{"routed_scale": 1.41, "balance_loss": 0.00393, "router_cosine_scale": 10.0, "rope_fraction": 1.0, "init": "uniform", "init_std_up": 0.0285, "schedule": "wsd"}
Below are experts of layer 3 (counted from 0) of a mixture-of-experts language model. Rows are named router (the router's row for the expert), down (a neuron's output weights, with its number) and show model dimensions 0-63. Each number is 200 + 30 x the weight over its row's rms, rounded and kept within 0 to 999.
After each expert's rows: a language model's description of what the expert responds to. This comes from a sample of Wikipedia text that the model never trained on.

# expert 17
router,256,238,202,205,238,215,232,179,180,188,223,166,166,245,206,264,192,251,193,193,219,192,187,172,167,253,230,200,130,154,214,176,222,224,200,191,189,169,231,217,213,207,213,150,231,231,195,142,200,247,178,122,246,159,229,205,196,177,177,198,222,226,219,185
down0,241,230,208,241,229,201,217,228,176,201,188,211,184,221,196,201,255,159,222,168,176,216,156,227,182,198,192,144,186,186,153,205,162,224,254,210,208,195,217,223,174,173,149,210,204,166,199,140,236,241,198,158,214,172,163,249,187,194,165,190,160,182,197,226
down1,167,169,203,214,206,241,193,201,215,226,176,188,236,200,195,137,232,185,210,197,230,256,240,190,223,184,217,188,212,182,152,263,194,197,141,203,182,148,206,159,192,234,174,174,152,176,195,220,206,208,198,207,196,208,151,210,178,186,246,191,232,161,173,195
down2,173,211,207,165,228,186,159,239,219,252,166,135,201,238,165,213,190,216,224,215,216,168,173,163,221,137,188,204,135,170,217,207,220,235,210,204,216,136,188,218,206,209,256,259,178,211,250,181,216,262,152,179,194,212,221,206,260,223,235,209,192,188,215,177
down3,197,231,200,212,245,224,258,152,202,259,190,208,209,174,217,212,208,205,180,210,257,215,192,227,191,202,189,244,161,183,144,206,184,164,178,183,219,266,234,210,182,220,155,183,235,138,134,222,214,185,193,228,191,203,237,244,217,164,196,173,212,232,182,196
down4,236,187,170,171,204,224,191,198,222,233,152,222,196,209,189,196,185,205,186,175,183,218,176,155,200,165,146,214,177,162,177,211,217,176,219,204,236,202,200,223,173,249,222,228,205,189,164,173,222,180,264,237,191,201,196,223,225,224,273,260,224,208,174,250
What it handles: Verbs and participles

# expert 20
router,222,210,171,177,224,207,196,194,212,199,229,194,211,163,225,171,196,174,198,214,173,202,239,202,190,190,233,212,190,194,198,188,202,195,226,181,171,212,200,211,205,199,203,176,205,140,203,195,210,215,188,220,203,162,179,158,187,157,164,190,163,245,147,255
down0,217,195,215,154,245,185,201,222,182,211,210,155,248,192,245,218,185,204,236,150,160,211,233,206,198,228,168,261,193,240,206,181,246,180,166,237,211,202,209,229,140,188,187,254,216,193,186,249,216,190,217,213,186,216,210,223,151,223,275,177,219,208,259,196
down1,186,268,184,211,224,206,238,217,213,203,190,219,194,206,232,215,182,238,240,189,172,207,194,249,180,201,178,203,240,160,227,182,167,217,157,230,188,237,209,189,246,183,167,213,210,177,235,225,196,207,162,169,154,182,132,205,240,193,168,157,245,258,190,229
down2,169,250,226,160,240,232,248,198,209,173,147,198,227,199,302,191,198,164,196,168,194,191,178,233,211,172,211,239,155,176,204,220,158,257,196,217,266,207,240,185,230,208,263,166,180,210,211,221,219,190,188,226,152,186,195,194,226,186,197,200,192,191,216,179
down3,215,194,228,176,192,242,155,258,209,172,196,140,190,224,237,193,201,223,168,165,206,146,238,214,180,187,221,189,214,188,164,169,167,183,184,183,142,154,199,230,237,241,205,221,176,244,192,178,184,221,211,207,217,152,188,144,191,225,187,199,171,185,184,250
down4,222,224,266,215,169,185,199,235,191,235,238,206,199,218,218,197,160,231,206,211,149,207,145,173,225,221,166,196,201,189,213,159,177,233,273,210,224,201,211,169,182,183,181,214,176,218,194,219,260,225,171,207,257,214,194,204,165,225,196,200,258,250,199,263
What it handles: Commas and parentheses

# expert 31
router,238,224,159,215,198,187,217,193,178,253,220,203,264,176,162,258,207,210,242,222,159,188,173,215,131,245,179,230,203,211,228,146,230,178,259,189,197,221,209,184,257,209,159,263,231,229,156,239,187,205,200,217,178,232,204,177,215,223,208,233,144,273,201,185
down0,208,160,210,251,202,211,207,132,179,213,159,194,217,226,208,234,211,170,159,162,209,209,223,247,183,172,158,181,201,232,192,200,247,187,198,258,182,195,220,165,226,204,190,181,251,187,139,222,193,159,203,182,158,199,193,198,219,196,233,192,142,174,234,243
down1,250,164,196,208,225,225,252,143,185,240,185,183,182,221,248,201,161,212,212,139,180,251,194,209,181,200,182,211,211,218,178,228,239,191,251,204,195,217,204,240,144,172,236,186,247,190,156,207,190,269,206,246,181,127,237,248,187,240,185,195,220,177,248,144
down2,272,187,179,197,207,174,209,215,160,175,187,226,173,170,188,170,163,190,205,230,146,138,215,252,173,200,229,191,208,183,192,183,174,188,197,214,243,230,227,163,222,228,197,187,204,198,210,220,189,188,204,243,225,244,186,218,182,210,227,210,204,233,203,241
down3,256,246,191,231,172,240,200,228,189,189,191,196,207,188,245,173,219,185,202,192,186,205,191,219,187,186,199,186,176,164,176,147,168,171,180,205,213,210,241,152,193,161,233,211,189,169,195,241,177,179,155,234,189,229,224,239,204,166,192,215,189,273,229,174
down4,201,182,160,200,166,197,158,167,214,186,208,177,238,218,196,226,206,204,242,176,199,210,188,243,166,210,201,209,222,219,223,191,193,150,192,181,180,239,184,181,204,198,208,204,194,185,187,172,192,224,250,185,198,225,254,218,168,166,198,200,178,187,201,156
What it handles: Place description nouns

# expert 29
router,215,179,210,246,241,209,243,211,223,206,190,253,266,186,229,186,207,196,192,202,170,230,165,213,183,202,206,183,226,223,230,226,196,193,202,193,250,211,230,223,230,184,174,180,225,145,220,246,202,211,159,180,187,197,164,248,173,225,199,207,150,224,181,190
down0,195,177,159,225,208,176,191,211,233,267,193,261,171,194,148,182,197,189,134,157,245,190,265,214,198,225,187,196,170,147,213,168,210,200,154,156,173,231,230,226,172,225,216,200,198,212,252,184,192,264,239,217,189,156,201,211,202,189,267,169,204,240,150,198
down1,239,204,147,200,154,160,205,228,245,203,224,238,187,225,195,237,184,203,215,179,206,179,205,167,210,211,215,218,202,221,175,217,215,208,204,184,186,213,206,153,171,220,164,184,202,243,183,192,204,191,150,203,171,214,192,199,188,181,151,185,159,187,190,175
down2,191,216,201,204,250,213,220,185,187,179,198,161,184,167,235,179,217,215,204,222,216,134,166,239,160,196,205,215,179,185,181,180,161,208,197,175,206,239,213,213,228,240,194,186,262,225,236,178,203,207,183,200,257,175,221,222,241,180,138,222,243,230,247,245
down3,155,200,207,157,219,244,252,206,239,184,201,183,244,233,203,198,158,196,216,234,227,154,188,141,155,189,210,195,202,175,242,197,148,172,222,218,145,228,206,189,238,232,222,244,216,192,203,187,208,167,229,177,175,256,217,181,199,212,200,193,244,234,234,198
down4,218,263,244,194,158,180,145,219,179,178,213,260,231,195,183,184,138,158,179,142,132,215,161,183,214,229,198,163,210,249,273,183,190,153,231,196,204,184,218,177,182,184,174,194,191,170,202,192,172,194,150,198,178,190,258,212,227,176,205,175,190,205,174,147
What it handles: List and place commas

# expert 10
router,215,204,191,206,188,219,184,222,199,261,171,213,249,214,186,205,236,161,181,209,223,162,222,183,253,234,249,185,173,207,157,214,173,182,195,203,157,233,143,200,208,165,302,209,182,183,188,183,169,203,171,207,177,185,157,211,201,229,239,199,151,179,204,174
down0,251,220,233,215,258,151,248,228,234,226,216,198,200,205,234,229,200,153,240,179,151,181,224,182,229,173,201,187,207,183,252,226,129,200,200,233,189,191,195,201,215,225,168,198,213,179,159,248,248,206,241,269,242,178,210,248,166,200,209,217,193,202,201,213
down1,142,177,161,167,155,217,174,198,201,239,171,154,206,207,214,155,145,222,216,187,175,245,211,147,205,210,170,160,209,235,186,192,209,170,239,221,208,247,225,176,147,150,234,177,147,198,210,195,171,221,243,259,185,190,192,211,202,134,216,225,192,242,137,194
down2,197,226,182,191,180,163,182,186,185,167,196,192,156,175,195,193,227,224,205,214,224,171,210,172,177,183,186,169,201,244,245,162,183,214,125,155,197,212,259,175,196,203,188,211,207,188,211,264,213,222,203,198,182,202,196,239,169,186,198,170,208,210,134,214
down3,217,191,219,217,195,256,215,254,216,188,156,200,204,199,183,210,189,171,241,177,146,218,189,217,239,199,175,198,202,119,218,226,228,160,175,199,235,210,239,238,181,183,207,200,186,193,156,162,154,276,178,190,237,194,177,217,181,214,167,231,172,207,188,193
down4,174,192,195,141,197,161,210,207,201,181,247,177,187,156,254,219,189,171,179,152,183,220,224,178,242,175,237,208,172,209,136,231,242,219,203,193,164,179,236,190,174,202,246,245,212,238,222,197,189,226,232,239,209,205,228,187,204,184,214,231,193,232,194,192
What it handles: Word-final fragments

# expert 1
router,199,145,223,232,213,195,187,220,178,198,220,215,194,222,134,244,203,269,207,200,189,216,134,210,239,167,162,198,223,202,187,260,196,159,153,196,192,175,199,167,223,213,190,238,184,248,235,200,166,222,218,169,170,239,214,199,200,185,230,222,238,220,164,171
down0,211,185,186,161,189,257,217,196,184,216,152,198,199,202,145,187,238,205,213,177,252,118,210,223,194,215,224,187,212,220,186,198,257,223,219,250,198,186,227,177,223,229,173,236,193,185,180,228,176,216,202,188,251,236,201,142,217,170,205,193,161,192,196,203
down1,175,198,211,233,153,193,236,190,207,236,243,168,186,227,178,167,210,181,240,226,205,198,273,192,160,191,230,232,150,145,235,219,225,226,206,199,197,211,225,183,212,221,185,200,229,192,202,230,197,204,190,233,174,240,185,246,211,123,202,188,105,207,188,196
down2,178,211,234,206,178,218,239,147,197,193,215,118,217,131,217,120,230,185,194,252,233,176,227,181,142,230,238,198,208,197,194,199,196,194,142,153,195,192,231,154,220,162,235,238,175,180,173,212,226,185,258,209,227,187,146,185,217,138,210,189,192,182,209,187
down3,200,169,186,153,222,172,232,141,151,197,201,112,154,152,274,185,194,216,215,170,209,197,198,189,170,189,248,180,231,168,211,224,192,191,169,164,211,201,127,209,188,160,247,231,230,209,228,143,217,158,221,149,244,200,205,202,201,158,183,167,166,132,171,203
down4,255,219,216,167,174,188,189,171,214,176,184,224,195,195,184,197,202,197,147,190,164,198,252,209,170,182,257,201,181,202,214,177,195,204,162,187,178,226,205,225,197,192,181,158,275,202,220,209,225,217,240,185,244,157,196,144,200,168,173,207,166,177,162,217
What it handles: Noun-phrase adjectives

# expert 28
router,169,185,213,211,262,201,203,191,220,176,205,200,242,147,203,180,224,203,209,213,196,207,137,257,141,177,150,255,211,201,180,185,156,211,188,194,179,242,184,201,270,266,224,225,182,238,169,208,242,216,203,202,205,175,186,215,205,269,231,198,208,218,232,233
down0,210,234,197,177,159,260,154,207,230,167,200,171,236,231,221,219,182,226,206,192,231,225,183,221,194,155,214,157,196,217,184,217,198,216,170,172,210,219,261,144,191,191,181,188,218,157,231,179,142,257,115,182,224,199,243,201,229,233,198,233,197,208,221,204
down1,190,166,206,194,188,236,188,212,173,255,192,220,219,131,214,275,239,142,218,218,171,190,223,220,265,180,190,225,216,210,139,203,163,206,200,200,211,194,229,213,283,217,147,201,224,190,172,235,201,271,242,189,193,209,184,193,169,232,195,176,269,194,209,231
down2,227,183,181,222,215,190,197,198,194,212,221,148,217,215,169,157,228,189,212,207,182,205,201,192,145,209,230,241,232,244,196,201,138,185,188,231,187,204,179,186,201,203,171,189,209,184,166,259,210,173,162,206,227,194,198,154,132,227,227,177,158,157,213,267
down3,234,268,193,227,206,171,170,232,270,193,201,177,196,228,214,248,131,188,164,224,169,187,193,177,162,225,209,165,190,197,200,202,172,215,224,213,193,219,220,207,193,155,224,209,238,198,204,173,215,173,150,203,186,196,210,218,203,189,177,198,181,205,244,208
down4,206,190,165,235,184,204,207,165,223,178,235,211,208,227,175,222,242,210,188,216,234,217,201,225,214,273,227,224,214,195,173,143,200,194,189,212,203,216,172,219,194,244,147,237,205,218,183,221,130,194,202,215,191,220,192,199,145,222,184,169,175,190,250,109
What it handles: Biography prepositions

# expert 3
router,216,212,213,152,233,220,223,238,164,209,243,170,156,152,193,201,210,201,191,225,180,171,193,232,207,199,143,242,175,195,241,214,218,130,183,203,136,225,168,226,195,221,184,276,162,228,184,228,165,180,195,199,233,193,185,185,108,218,206,240,194,174,179,162
down0,181,197,184,258,181,238,208,216,225,229,224,239,228,162,190,204,197,229,180,207,215,216,198,188,161,165,195,191,253,170,159,197,240,191,163,208,198,182,196,227,206,150,241,178,236,200,225,191,221,170,156,250,204,186,147,239,149,164,193,242,188,162,152,228
down1,161,231,206,227,190,186,181,211,191,183,134,200,199,224,214,217,178,160,190,288,218,230,159,191,210,206,185,202,190,142,194,212,210,202,220,217,265,184,231,213,221,174,231,224,236,197,212,236,277,208,223,217,120,213,167,202,149,234,201,199,202,206,228,257
down2,194,180,187,242,213,182,216,158,252,217,231,233,179,222,221,198,148,175,231,215,181,183,194,165,206,145,172,177,146,148,192,166,234,206,258,185,235,248,230,218,209,158,196,132,248,274,169,98,229,226,152,210,140,163,190,166,210,195,165,225,197,225,204,181
down3,193,133,243,204,234,141,220,195,231,206,171,175,230,217,139,204,140,203,176,242,177,240,219,263,182,190,233,190,195,250,175,221,216,210,226,183,183,179,168,219,231,172,218,192,179,210,137,189,140,238,214,171,145,168,208,209,175,185,244,123,182,205,222,138
down4,238,240,185,200,250,210,142,227,217,224,183,199,161,251,214,159,165,229,249,156,156,195,210,271,213,230,233,175,219,196,263,241,198,223,183,171,230,265,242,124,213,203,235,206,175,247,250,187,170,201,212,198,217,135,187,209,198,223,234,214,194,202,190,218
What it handles: Determiners, counts, ordinal suffixes